Weights of a small mixture-of-experts language model, trained from scratch on English Wikipedia.
Training: a variant of Adam for the experts, 6731 steps.
Below are experts of layer 4 (counted from 0) of a mixture-of-experts language model. Rows are named router (the router's row for the expert) and show model dimensions 0-159. Each number is 50 + 12 x the weight over its row's rms, rounded and kept within 0 to 99.
After each expert's rows: "gets" lists some tokens that make up at least twice as much of what it gets as of all text. This comes from a sample of Wikipedia text that the model never trained on. Tokens count by the router's weight.

# expert 10
router:44 39 48 61 68 46 49 36 65 33 42 34 69 49 20 41 49 56 41 55 40 46 43 35 52 60 34 64 51 42 19 66 57 41 42 60 58 46 39 70 66 36 69 56 48 55 43 56 59 39 50 73 37 49 37 56 50 32 61 31 56 23 69 28 33 45 36 41 59 41 57 73 42 38 48 44 52 42 50 51 55 40 34 52 66 45 44 64 55 51 64 64 62 58 49 61 43 40 66 64 47 62 42 60 49 51 66 58 73 53 49 58 72 62 45 47 38 58 22 43 42 36 48 66 41 75 63 24 45 54 26 37 75 40 55 54 67 36 56 48 67 43 41 46 63 46 47 47 54 44 49 62 31 48 51 51 46 45 50 60
gets: "'", "O", "S", "ay", "ah", "ey"

# expert 34
router:58 45 57 43 55 49 42 50 54 43 56 50 62 23 63 67 79 52 45 35 56 80 32 47 51 34 53 53 42 51 26 37 55 69 42 31 34 57 62 48 73 52 52 50 65 57 44 45 50 52 38 56 36 53 55 65 29 49 49 45 53 71 66 58 49 53 61 54 52 28 30 52 48 46 50 60 60 34 48 32 42 48 62 50 56 36 81 60 36 52 42 47 45 39 33 50 54 73 44 22 53 45 53 57 42 63 41 48 20 58 51 65 54 47 45 52 57 54 50 69 36 61 52 48 47 34 60 46 28 41 37 48 48 64 47 58 50 64 53 40 54 47 82 55 45 46 58 45 83 40 38 69 34 59 41 43 40 72 31 64
gets: "ing", "ed", "un", "re", "ne", "an"

# expert 38
router:45 33 48 38 51 49 73 66 43 57 49 45 29 54 58 43 52 49 57 77 63 42 52 28 49 46 44 57 56 47 40 34 53 67 68 43 61 78 26 39 65 59 61 51 78 37 44 44 63 53 54 58 38 31 30 50 48 59 65 40 54 38 34 36 49 33 47 55 47 49 32 61 45 70 70 59 44 62 47 37 45 46 52 47 77 52 62 78 47 63 61 64 49 65 57 54 51 60 28 64 44 59 28 45 66 52 47 58 35 49 61 39 38 62 28 55 47 62 44 25 59 48 61 63 50 52 56 63 37 58 47 51 50 61 63 38 25 63 64 47 68 54 69 55 50 53 69 36 55 46 53 35 52 46 50 54 53 23 45 41
gets: " |", " ", "c", "el", "ic", "v"

# expert 25
router:31 52 39 64 78 43 48 44 54 60 69 45 60 39 52 43 41 34 49 46 26 46 45 42 46 65 62 32 55 40 67 52 35 28 61 54 50 42 46 71 37 51 44 46 37 69 66 52 67 46 45 28 35 63 33 53 52 65 54 45 56 38 68 62 38 59 77 60 62 49 64 40 49 74 54 57 37 29 63 40 65 46 70 53 36 54 47 41 54 62 52 69 49 42 67 31 48 52 76 56 45 51 47 47 52 45 45 56 55 47 38 67 64 68 27 56 60 36 54 41 36 47 33 69 32 46 56 47 58 64 56 39 54 42 28 38 46 32 26 49 44 45 44 39 30 64 43 64 51 53 39 54 44 55 70 45 61 48 73 63
gets: " $", "$", " which", " was", " =", " that"

# expert 36
router:37 42 32 44 47 39 36 52 52 57 47 54 48 56 77 50 65 69 36 55 53 49 75 35 48 60 33 20 54 46 41 40 46 30 63 71 53 45 50 62 58 20 55 66 48 53 65 59 50 39 46 38 57 49 58 52 46 60 16 36 52 59 61 76 17 61 39 49 32 55 54 55 25 76 35 49 64 57 48 61 33 46 43 54 54 51 49 64 51 71 64 22 51 55 40 24 61 42 58 69 55 50 54 45 51 68 68 35 65 62 44 19 46 37 52 41 59 46 51 49 37 46 33 43 50 53 43 39 35 48 46 51 47 58 52 39 55 61 46 61 45 48 70 49 54 44 36 52 49 45 48 36 30 55 50 50 54 62 53 55
gets: " time", "ly", "ot", " year", " not", "ist"

# expert 43
router:66 49 52 48 45 40 51 57 58 36 63 53 47 55 66 43 59 52 58 41 49 58 62 12 56 58 35 52 39 36 40 44 34 48 49 63 49 56 48 50 45 45 39 48 61 23 33 30 56 61 71 63 68 24 42 43 56 45 32 66 59 50 24 43 77 38 28 53 62 41 33 62 61 52 56 43 22 45 50 62 58 52 39 63 55 26 44 55 43 42 57 48 63 37 53 48 52 35 32 44 49 18 47 48 23 44 28 54 52 31 57 57 61 42 79 50 35 59 43 66 55 44 74 47 35 39 46 52 38 52 44 45 60 46 52 30 49 33 48 34 31 53 56 58 45 48 42 40 66 51 46 40 55 57 52 44 66 45 40 56
gets: "9", "1", "0", "8", "7", "ib"

# expert 11
router:62 46 58 56 50 24 33 51 48 49 32 46 50 31 67 50 49 83 32 42 61 38 34 59 49 35 42 40 48 43 17 63 44 53 55 38 51 41 45 62 62 36 56 51 60 41 56 65 41 68 48 42 24 55 36 34 41 57 21 60 50 42 67 32 40 47 35 51 46 42 59 52 35 63 59 59 55 40 80 54 34 55 47 56 78 52 65 54 36 50 46 51 55 53 58 55 46 49 31 56 50 44 43 49 38 61 56 57 48 64 44 39 35 25 65 65 37 59 38 54 60 69 44 31 60 58 37 53 45 36 56 48 65 41 40 52 28 70 56 53 54 36 52 66 75 39 53 49 56 49 37 57 30 34 47 65 66 49 44 43
gets: "e", "le", " it", " him", "se", "ie"

# expert 61
router:40 24 41 47 30 48 41 70 31 51 42 72 50 56 61 62 53 49 33 48 44 53 49 37 42 56 45 56 53 71 54 65 57 41 52 43 50 34 41 44 36 49 43 45 27 59 42 65 51 57 72 40 49 68 60 49 54 62 16 63 40 41 26 43 57 48 58 50 61 55 75 21 39 64 23 48 42 46 64 56 54 80 59 58 40 75 59 37 52 60 35 47 56 59 52 40 49 38 49 74 46 43 72 60 63 62 61 42 39 39 46 65 57 66 48 54 38 41 53 53 41 63 43 58 38 46 44 42 56 38 55 35 72 53 29 33 46 51 67 46 42 67 26 49 56 47 45 59 60 55 54 51 57 36 59 37 62 67 63 43
gets: " two", " one", "%", " all", " three", " Total"

# expert 56
router:28 34 61 33 32 50 59 49 54 59 50 31 41 62 34 63 56 54 56 63 67 71 56 37 54 46 71 79 33 47 24 51 53 48 54 46 50 69 65 51 52 53 59 47 60 39 43 52 62 55 65 46 73 69 75 45 47 46 57 59 52 42 53 52 44 56 48 46 64 51 43 36 55 57 26 46 63 37 36 40 51 46 45 62 50 61 75 40 67 54 61 57 42 67 48 47 73 65 44 46 57 68 35 44 63 46 51 50 31 61 41 60 59 42 29 43 29 56 42 42 50 63 58 49 28 30 61 54 36 37 38 55 51 50 40 63 70 68 37 60 68 30 71 46 45 55 48 18 61 67 47 51 55 62 42 54 35 42 48 63
gets: "it", "ut", "ad", "ip", "id", "ag"

# expert 6
router:54 53 64 32 49 60 49 48 46 37 50 72 67 41 70 44 38 42 48 54 51 52 51 76 43 50 33 55 53 40 69 64 45 38 67 72 51 51 53 33 38 53 57 59 30 62 66 49 71 47 28 55 41 60 43 47 62 48 08 54 74 52 38 56 65 51 55 36 52 70 52 53 68 54 69 61 47 56 63 45 47 48 40 58 23 50 37 35 71 54 63 60 51 58 48 59 37 53 54 58 46 52 60 36 43 42 43 39 52 44 49 78 61 39 59 61 67 48 56 40 45 40 46 53 61 34 57 22 46 61 45 44 23 25 55 43 45 38 39 65 39 67 31 49 40 33 39 61 45 39 48 30 55 45 58 55 45 55 56 33
gets: ",", "),", "',", "\",", ")", ".,"

# expert 16
router:76 45 63 59 33 71 45 51 59 61 63 31 45 43 47 59 76 70 61 52 52 38 61 33 67 37 54 48 52 74 47 59 44 60 51 44 60 66 44 41 53 48 60 52 73 48 48 44 57 46 45 51 64 50 51 46 41 33 61 60 49 31 49 31 66 46 57 62 67 63 49 57 38 32 65 62 46 30 52 46 48 44 56 53 62 53 71 67 53 53 63 60 43 40 68 63 70 62 44 49 32 31 39 69 60 48 43 49 60 52 81 76 47 54 21 73 49 52 41 44 50 45 45 70 46 38 67 52 35 69 33 42 59 35 43 42 40 33 76 53 62 48 67 56 49 49 73 50 50 70 44 56 51 54 32 45 53 45 49 53
gets: " ", "z", "á", "ó", "ou", "é"

# expert 18
router:58 46 36 27 43 27 56 32 63 37 63 38 51 56 45 34 29 52 60 51 33 50 34 34 41 60 52 45 58 48 50 61 48 55 66 55 44 54 35 53 48 56 65 70 51 58 47 60 59 56 47 42 48 59 61 50 58 48 37 30 44 41 34 69 55 78 54 54 63 24 73 63 47 46 68 37 33 56 49 54 57 46 57 31 32 67 33 59 48 42 43 62 51 42 55 47 45 71 63 53 60 67 46 34 61 70 59 42 60 53 65 60 41 57 43 49 66 41 52 49 48 47 26 36 37 71 53 53 84 68 51 61 53 51 36 52 63 51 27 50 52 78 45 21 36 58 57 66 45 55 79 51 54 45 51 42 52 55 67 46
gets: "1", "0", "2", ":", "3", "5"

# expert 23
router:30 43 35 54 62 43 46 60 36 32 44 55 51 57 74 37 58 45 37 50 50 56 45 35 54 63 66 39 36 53 29 30 50 36 62 52 40 70 64 57 67 56 48 51 68 32 45 49 40 43 51 67 75 33 41 48 35 50 59 24 47 43 38 56 63 49 47 58 34 30 31 70 55 49 42 56 54 52 54 57 51 50 62 37 47 32 60 44 64 71 54 66 48 69 42 42 48 59 49 66 52 46 62 34 43 59 64 64 40 49 46 37 56 65 37 51 56 63 36 62 55 65 46 62 44 25 37 27 54 45 68 70 56 40 43 51 61 46 35 33 73 63 44 45 60 51 40 31 56 51 50 60 40 77 31 69 64 67 50 69
gets: "d", "ig", "m", "t", "st", "c"

# expert 27
router:50 46 57 51 51 50 47 72 50 43 45 74 44 47 43 59 48 28 49 33 32 32 59 59 40 31 33 50 43 65 65 56 49 38 48 52 54 48 53 52 48 49 42 63 48 68 46 46 60 66 29 50 42 32 61 45 52 31 44 29 53 64 51 62 55 34 47 44 42 52 68 76 40 55 41 53 45 58 43 60 42 29 48 45 29 34 41 64 46 31 47 51 69 41 59 38 45 59 60 56 68 54 65 45 66 66 52 32 31 36 39 71 62 50 37 44 46 46 68 39 31 25 35 42 26 74 41 47 51 57 54 50 34 57 46 52 38 46 47 43 39 42 48 50 48 40 54 93 42 36 36 25 39 30 44 38 42 42 58 64
gets: ",", "0", " other", "2", "est", " Other"

# expert 51
router:45 61 42 47 41 51 37 71 61 50 63 60 36 60 73 47 64 49 44 75 47 47 69 40 45 63 47 45 62 50 18 64 48 36 51 55 36 46 43 45 53 66 54 49 56 42 32 63 48 65 47 49 57 59 45 47 25 39 58 48 28 43 34 44 63 34 30 45 62 40 45 68 62 52 54 62 59 53 46 52 57 33 59 25 43 30 53 72 50 59 56 60 42 64 72 58 64 58 57 75 49 37 49 40 59 35 41 50 51 53 62 48 41 34 50 44 44 67 39 31 55 31 45 41 51 43 37 48 55 66 55 40 53 49 61 66 27 52 68 70 56 16 53 47 64 59 55 58 55 47 34 56 46 75 48 63 28 32 32 58
gets: "s", "as", "al", "ad", "es", "ers"

# expert 50
router:68 41 43 52 47 46 71 54 69 41 42 26 37 59 55 55 32 49 41 37 59 35 34 49 49 29 59 54 49 73 48 52 52 46 61 38 71 48 38 49 45 40 61 34 38 49 49 66 69 51 72 39 31 39 38 34 48 47 37 56 56 37 67 35 61 42 48 63 30 58 56 29 65 44 64 56 19 33 37 56 43 71 39 51 70 52 66 61 55 64 42 49 48 58 53 54 47 47 78 57 41 64 38 55 51 60 66 44 64 59 57 58 54 54 62 56 65 46 46 70 56 70 54 57 44 64 29 70 56 50 36 50 50 45 40 71 44 23 67 76 49 60 52 43 64 41 44 35 58 70 52 40 44 54 54 47 57 46 69 44
gets: " ", " |", " (", " p", "%", " w"

# expert 33
router:43 69 50 65 40 42 69 34 57 52 59 59 42 58 61 48 43 46 54 51 48 28 57 32 59 53 71 59 68 45 52 44 40 61 31 39 46 68 47 52 43 26 33 40 43 63 48 54 55 44 78 69 67 45 43 69 56 60 32 79 69 41 45 34 38 64 80 50 48 64 44 42 60 43 43 54 44 61 70 42 45 50 54 41 42 65 73 52 46 35 45 62 43 36 52 57 66 32 65 23 29 50 47 42 57 45 36 60 48 49 35 41 47 37 47 37 58 40 61 63 63 64 59 64 52 58 67 49 35 68 52 57 39 58 48 65 49 30 47 48 38 71 62 41 42 50 65 32 42 39 62 53 60 65 59 33 38 36 43 48
gets: " ", " (", " /", "E", "N", "W"

# expert 2
router:37 56 38 58 52 63 41 42 53 50 59 56 57 44 30 26 31 39 48 56 32 41 46 36 38 43 38 46 45 74 73 61 49 30 44 69 44 21 46 40 65 46 39 71 38 43 49 40 44 38 36 44 25 64 71 21 38 38 38 51 40 60 52 42 64 66 50 36 46 60 44 44 53 61 76 36 44 58 54 65 49 46 50 41 35 70 31 38 51 51 53 47 51 64 62 55 41 69 56 66 54 63 43 59 65 47 45 51 45 46 44 67 44 52 48 62 62 62 63 52 45 30 37 76 51 61 35 40 58 78 44 39 49 38 39 43 54 46 25 43 39 62 42 41 32 37 38 50 43 47 58 41 65 43 35 61 56 34 56 32
gets: "\n", " \"", "==", "===", " K", ")."

# expert 44
router:49 60 60 39 52 42 65 43 52 51 54 49 45 65 39 40 37 58 33 43 54 25 44 47 45 40 57 59 53 45 50 35 66 90 46 49 77 55 42 57 35 32 43 39 39 37 55 42 34 69 43 52 55 47 65 42 60 50 42 74 32 60 27 23 44 31 40 46 55 66 39 48 73 45 46 30 31 39 60 45 40 73 47 24 74 56 46 36 55 50 47 66 56 61 51 48 45 40 68 55 44 53 66 63 51 47 47 59 37 32 49 54 38 23 42 39 53 38 65 73 59 42 48 48 71 59 51 54 50 23 56 51 51 70 70 44 60 58 52 49 48 52 38 61 46 44 45 61 40 59 56 69 59 58 62 54 38 50 58 62
gets: " the", " a", " his", "The", " The", "|"

# expert 45
router:47 54 52 61 43 29 44 65 44 50 30 53 47 54 46 35 25 48 52 42 59 40 45 52 53 72 54 69 49 51 58 49 61 59 45 48 63 65 37 67 69 52 62 49 40 50 53 44 55 69 62 65 50 49 25 50 53 76 59 60 62 59 39 42 73 59 69 54 55 60 45 32 47 59 49 62 41 42 63 48 44 45 33 23 50 67 52 53 33 64 52 40 52 45 35 59 37 26 66 55 41 42 40 68 55 37 66 65 60 60 46 43 47 40 34 45 62 44 48 62 90 53 75 64 52 40 47 79 70 34 42 63 50 55 57 44 31 38 56 51 52 41 45 54 47 57 44 64 53 62 60 55 56 38 61 39 48 51 72 17
gets: " |", "==", "\n", "===", " ==", ")"

# expert 9
router:50 46 51 46 44 43 54 40 44 62 47 52 41 75 64 48 44 48 38 53 43 66 57 14 51 72 40 62 40 50 08 53 42 57 41 62 56 36 65 53 57 42 60 36 66 37 51 55 58 42 68 48 59 66 34 48 72 61 52 78 55 29 41 35 61 58 41 73 44 41 73 50 47 63 42 50 55 35 54 40 44 33 56 72 53 67 46 40 28 41 67 57 51 46 63 32 45 51 37 43 49 42 50 55 49 21 56 63 62 46 52 51 56 36 41 54 47 51 58 47 47 49 56 64 47 56 68 45 38 54 32 48 57 36 45 48 49 62 65 37 56 66 39 69 32 60 62 48 37 26 53 36 74 37 43 57 49 34 57 35
gets: "1", "r", "0", "2", " States", " United"

# expert 1
router:44 43 53 57 63 52 53 63 33 46 51 65 59 45 49 54 40 39 45 38 37 52 49 65 48 57 59 50 52 22 68 66 34 54 42 52 31 41 49 63 62 61 41 64 24 57 56 61 55 70 60 57 44 57 39 59 83 65 80 48 35 49 55 54 68 72 57 46 52 65 42 35 32 39 36 61 27 65 56 56 42 56 30 62 46 63 39 42 41 57 39 36 38 33 47 53 41 38 56 62 53 40 32 70 56 42 66 45 29 66 49 35 61 61 41 38 58 31 57 52 48 43 36 31 50 45 40 50 49 48 45 41 34 53 52 38 59 29 50 42 33 56 35 49 44 48 47 74 31 49 52 65 71 41 52 49 58 61 78 32
gets: ":", " |", ";", "):", ");", " –"

# expert 60
router:43 40 56 28 63 77 46 57 31 46 64 60 61 61 63 41 62 64 63 53 51 53 74 54 54 36 44 55 45 52 55 70 61 52 46 67 47 42 70 57 36 53 48 50 54 39 52 43 48 59 57 45 32 56 52 56 62 51 57 65 79 51 65 67 57 36 51 42 71 45 51 47 65 60 71 33 67 59 64 40 54 52 60 57 31 62 54 42 75 74 67 66 38 59 37 60 52 61 72 47 46 47 50 37 30 61 51 38 30 54 30 47 52 50 64 64 73 36 68 78 68 54 49 74 63 54 38 54 59 56 56 68 42 36 53 64 55 52 43 62 47 50 52 49 37 32 49 47 39 40 69 48 50 52 65 65 30 42 34 58
gets: ".", "\n", ").", "\".", ".\"", " He"

# expert 41
router:50 60 43 43 59 59 38 72 61 54 32 53 48 58 44 45 41 47 64 51 69 55 54 20 62 24 41 48 58 49 32 57 69 55 58 52 55 46 60 33 49 62 37 57 57 49 33 61 44 39 67 43 66 51 57 66 49 55 57 52 39 48 28 63 46 31 40 62 51 36 39 47 40 41 57 39 50 56 40 41 44 59 43 33 76 25 50 49 59 54 42 35 58 54 41 51 56 48 21 47 46 65 74 43 35 54 42 73 63 47 60 32 53 76 78 77 20 51 72 59 56 40 43 49 55 46 41 44 66 35 40 60 50 56 58 59 67 45 49 55 67 57 76 63 52 46 53 59 56 49 40 52 52 53 47 60 53 37 52 82
gets: "em", "st", "qu", "f", "ev", "w"

# expert 55
router:60 65 44 66 47 66 53 42 64 45 61 37 47 42 56 38 33 30 42 33 43 67 42 48 38 46 40 63 47 62 49 67 38 27 55 54 75 48 49 50 34 55 54 61 31 52 52 34 52 75 55 32 48 50 49 46 64 63 37 45 64 31 58 72 57 50 41 43 55 70 68 60 32 63 54 65 39 47 32 66 49 40 62 53 52 55 36 33 39 50 42 42 60 55 42 40 50 55 57 55 53 54 45 61 42 40 41 55 78 49 54 61 31 36 51 68 41 40 79 58 48 46 28 62 50 56 44 81 42 64 31 39 26 65 54 62 45 33 61 41 41 58 56 63 51 43 39 62 46 54 32 37 65 37 51 41 59 31 62 76
gets: "2", "1", "0", " ", "3", "9"

# expert 14
router:54 56 40 58 59 50 46 40 74 60 62 40 54 41 55 39 31 18 49 46 32 69 45 61 39 47 30 47 50 57 52 61 54 37 65 66 50 40 42 56 64 54 57 66 30 73 59 53 50 43 44 48 34 58 44 27 43 47 49 21 34 46 58 78 46 57 56 34 41 45 61 59 31 64 60 62 38 53 48 74 50 36 73 54 41 57 35 43 54 39 47 51 54 37 52 44 48 54 58 69 50 59 39 43 49 58 53 35 58 42 45 69 36 54 47 59 54 49 64 47 13 35 26 34 37 51 55 59 48 82 45 46 43 54 38 46 60 42 32 34 42 60 25 59 45 60 42 52 33 41 57 45 71 37 50 58 57 53 71 57
gets: " and", " ", ",", ";", "2", "9"

# expert 3
router:44 41 57 43 62 51 45 47 57 63 34 68 28 65 63 43 40 67 45 47 45 50 70 48 62 67 44 51 43 52 13 59 52 63 38 41 49 46 45 61 73 61 64 44 82 44 48 45 62 50 59 54 56 40 44 52 46 29 65 44 47 42 39 32 75 29 46 56 33 41 40 58 46 57 74 33 50 46 42 47 45 24 61 38 54 53 41 57 56 59 70 46 46 46 53 37 44 55 15 49 57 57 64 62 60 42 54 56 65 51 63 56 63 49 53 44 48 73 27 28 55 52 28 57 74 42 39 50 38 51 60 49 50 43 48 46 53 65 74 51 51 40 49 65 53 78 67 61 37 34 53 57 44 39 49 69 53 56 56 60
gets: "ar", "h", "an", "k", "al", "j"

# expert 15
router:47 78 46 42 47 59 39 43 68 55 53 41 42 64 46 81 48 55 64 51 58 42 50 22 43 28 66 66 56 56 57 43 52 59 35 53 49 43 59 53 17 54 52 61 55 53 41 51 40 30 60 36 75 58 68 40 35 57 60 42 57 64 51 50 29 28 52 53 49 42 54 41 52 41 30 48 53 54 27 46 50 57 40 50 49 52 53 52 61 55 45 29 47 62 48 52 48 35 54 56 67 58 54 74 41 30 44 60 59 39 62 40 52 53 55 41 33 30 58 52 33 43 66 58 73 54 58 41 46 37 31 43 35 57 49 69 60 45 43 65 37 62 74 43 56 42 44 38 48 75 48 66 69 56 40 35 26 34 32 67
gets: "M", "S", "P", "B", "T", "L"

# expert 8
router:39 56 41 55 75 61 58 61 25 41 40 47 56 59 70 50 61 32 53 63 39 59 43 72 49 61 64 50 43 36 50 69 32 34 56 53 52 50 47 43 31 58 65 48 37 49 62 46 39 51 45 51 40 75 57 56 73 58 31 54 60 33 48 75 68 65 39 49 62 62 79 48 60 43 79 59 64 40 52 67 37 57 36 54 48 59 33 31 69 54 45 46 46 52 43 45 29 38 58 56 37 61 43 60 25 57 49 30 61 68 36 59 53 59 47 57 67 46 52 59 51 51 40 38 67 51 63 37 55 53 49 60 68 37 37 47 58 62 26 54 57 46 40 39 46 61 56 36 34 47 48 46 46 33 49 84 40 57 58 62
gets: ",", " (", " \"", "),", "0", "\","

# expert 48
router:50 52 47 64 28 58 50 52 36 65 61 76 54 54 37 63 36 45 34 39 46 45 39 77 54 66 49 46 55 54 45 51 43 57 35 46 56 37 36 30 46 50 47 41 38 67 60 51 52 50 45 57 37 32 44 49 47 37 44 59 44 86 62 39 47 62 41 53 47 72 42 30 58 52 39 55 39 47 59 41 30 61 32 22 38 64 59 54 38 42 42 46 35 32 46 32 48 33 60 40 71 27 48 67 64 61 47 43 39 75 51 42 34 31 64 33 66 43 62 61 38 38 56 37 39 33 36 71 52 34 57 63 45 51 68 65 48 29 44 38 42 52 29 51 38 55 62 47 47 60 66 64 60 54 54 47 37 55 44 50
gets: " was", " is", " were", " are", " be", " been"

# expert 17
router:43 69 44 50 63 45 34 55 37 67 38 57 60 39 41 56 41 64 60 58 54 59 47 57 53 50 49 31 53 63 05 34 60 57 48 42 21 60 45 67 42 57 54 51 64 65 29 65 36 57 31 50 42 42 59 63 41 48 42 40 47 44 69 73 47 44 41 50 50 40 56 50 42 57 51 37 62 71 66 35 50 41 46 43 74 26 38 50 29 55 38 40 66 62 45 31 52 33 41 54 47 50 64 25 30 49 31 47 47 50 51 37 57 48 53 40 41 66 57 63 73 45 54 28 55 60 25 41 69 48 48 38 56 52 42 55 47 52 43 51 64 37 45 42 62 67 57 51 65 40 37 57 37 43 51 61 52 75 35 57
gets: "ed", "ing", "ated", "ate", "f", "ure"

# expert 12
router:34 52 27 49 57 53 40 48 47 51 45 46 74 48 65 42 42 33 50 30 38 54 50 70 28 41 51 66 59 45 59 65 30 24 61 60 42 66 54 42 52 69 56 59 38 58 52 41 47 34 39 65 24 62 35 34 61 54 62 54 58 42 61 50 69 58 85 29 41 45 35 63 45 60 43 50 35 66 41 70 61 50 65 66 53 60 59 41 46 56 45 61 64 36 45 67 44 73 59 39 60 53 49 49 60 55 68 34 64 54 53 68 52 44 29 56 57 46 63 55 68 54 37 54 38 60 60 41 41 64 59 54 46 46 58 54 59 46 26 48 33 57 33 52 54 45 37 73 37 56 61 37 62 38 43 39 71 55 67 42
gets: ".", ").", " .", ".,", "–", ".)"

# expert 7
router:51 54 42 53 61 49 49 63 39 57 49 39 51 61 62 71 65 48 59 48 74 64 45 36 68 44 57 53 59 46 29 51 67 46 42 48 39 82 52 56 58 58 55 53 66 48 41 61 45 48 52 55 65 39 60 66 47 61 45 44 40 54 31 59 50 54 33 51 58 43 63 32 45 64 35 32 73 53 74 31 58 62 51 69 69 31 42 69 40 40 41 32 46 65 58 44 71 50 12 42 55 46 50 16 55 50 39 66 60 48 46 40 50 39 60 37 37 45 59 65 61 69 66 40 49 52 49 38 42 43 60 51 43 50 50 39 69 74 45 59 38 50 69 47 68 46 59 38 64 43 39 40 63 63 29 49 38 37 39 65
gets: "or", "ant", "ent", "est", "ust", "ion"

# expert 58
router:59 36 55 27 57 43 56 62 52 34 64 57 57 72 70 37 41 43 46 56 70 24 50 58 43 73 70 26 52 42 73 47 71 29 41 49 51 49 60 66 38 39 47 38 49 56 33 53 54 54 48 45 56 39 46 46 59 61 63 45 47 56 54 50 55 67 51 73 59 48 49 55 69 51 33 58 32 57 50 50 43 30 74 44 25 73 66 58 53 46 43 67 62 29 41 63 52 53 54 31 50 52 62 49 54 31 54 46 56 59 37 49 55 51 56 45 61 66 67 53 50 48 67 65 48 78 44 51 61 59 60 48 43 62 18 56 47 34 57 50 64 60 69 26 56 54 64 53 43 43 71 51 36 47 42 34 62 62 57 34
gets: " |", "|", " which", " that", ";", "%"

# expert 32
router:62 51 63 54 51 70 58 38 44 45 63 46 39 45 60 65 45 52 56 67 61 52 33 42 47 41 33 41 46 48 40 73 33 41 65 50 50 39 77 47 55 39 42 57 54 35 75 39 43 52 62 39 50 66 42 69 36 19 57 48 61 49 71 41 20 41 59 51 31 55 39 46 34 48 43 47 60 48 55 49 26 57 49 54 60 60 84 34 59 56 53 46 45 43 32 49 60 50 44 55 54 48 46 38 38 66 79 61 26 68 50 43 31 58 54 56 37 39 37 56 32 60 33 40 53 57 29 61 40 41 56 52 41 64 59 49 64 68 51 46 48 52 61 52 52 70 55 29 60 33 51 63 45 61 36 56 35 39 51 73
gets: "t", " he", " had", " to", " have", " it"

# expert 31
router:59 58 31 29 54 29 66 49 33 47 46 53 50 48 66 53 61 31 55 44 62 61 34 24 40 59 61 36 57 68 51 20 54 50 46 61 24 58 65 25 61 67 41 41 50 42 57 46 60 65 54 37 72 49 51 58 32 41 38 43 48 45 42 38 54 62 42 42 43 50 43 51 49 31 37 46 75 67 45 31 64 59 51 55 67 40 57 47 36 59 48 38 31 70 48 31 61 63 47 29 61 57 65 38 56 36 33 49 50 53 57 36 41 45 70 35 48 41 52 41 57 42 61 43 59 26 51 44 41 60 59 44 64 66 54 63 70 80 59 47 58 68 63 38 66 52 51 43 58 65 57 45 52 65 48 46 45 48 46 70
gets: "ar", "in", "al", "er", "ers", "on"

# expert 35
router:50 50 62 44 55 39 46 30 43 61 26 62 71 44 55 45 68 51 55 31 55 36 29 49 46 55 73 44 52 40 74 51 45 51 69 53 47 37 54 58 48 56 36 60 67 64 45 72 56 46 43 31 66 58 32 54 42 44 67 39 43 39 48 76 62 51 61 60 46 53 42 22 65 48 52 64 67 55 48 50 55 50 55 44 31 48 42 56 49 66 28 45 42 59 45 65 40 26 51 52 55 74 63 61 43 59 41 34 68 46 54 30 52 45 49 32 56 43 43 51 74 34 54 58 62 56 71 31 65 50 63 52 55 72 63 47 70 61 71 35 39 66 58 39 38 64 60 63 35 41 41 39 47 38 70 45 62 64 48 43
gets: " |", "\n", "o", "-", "|", ";"

# expert 21
router:40 69 31 62 34 37 54 55 54 35 58 45 57 39 51 41 39 57 40 57 38 48 53 34 54 72 43 37 45 55 33 46 41 62 52 52 52 42 39 57 51 73 57 38 29 54 71 47 51 58 87 44 42 59 61 31 59 60 20 59 63 56 32 58 44 70 72 48 70 64 55 40 46 73 48 39 47 51 30 60 67 48 44 37 41 75 46 34 66 50 56 57 58 30 75 68 53 47 47 68 32 67 34 64 57 37 54 57 51 44 34 42 48 34 51 69 62 50 51 61 61 70 60 41 61 60 65 38 48 28 52 40 74 41 51 53 48 41 51 57 54 58 32 60 40 41 46 59 51 53 51 30 51 48 47 39 62 63 57 49
gets: "–", "-", " information", "^{", " Film", "/"

# expert 26
router:51 46 59 38 37 53 40 67 50 65 46 25 68 24 48 57 75 54 65 37 57 67 59 21 59 52 46 42 30 49 35 22 50 45 65 70 28 40 63 49 40 37 39 49 66 61 25 53 71 50 69 63 52 51 50 45 28 54 35 40 46 64 54 62 45 44 53 39 45 39 43 30 55 35 50 61 47 56 55 40 67 57 47 63 67 52 41 48 39 56 45 41 69 55 62 59 51 61 27 23 68 44 51 50 41 41 43 52 36 62 27 51 42 55 51 37 39 45 32 51 51 37 52 49 50 36 49 36 44 58 60 54 67 51 56 63 55 72 32 44 41 46 57 52 66 33 54 46 45 70 37 69 47 65 52 50 49 63 25 41
gets: "le", "e", "ine", "in", "per", "en"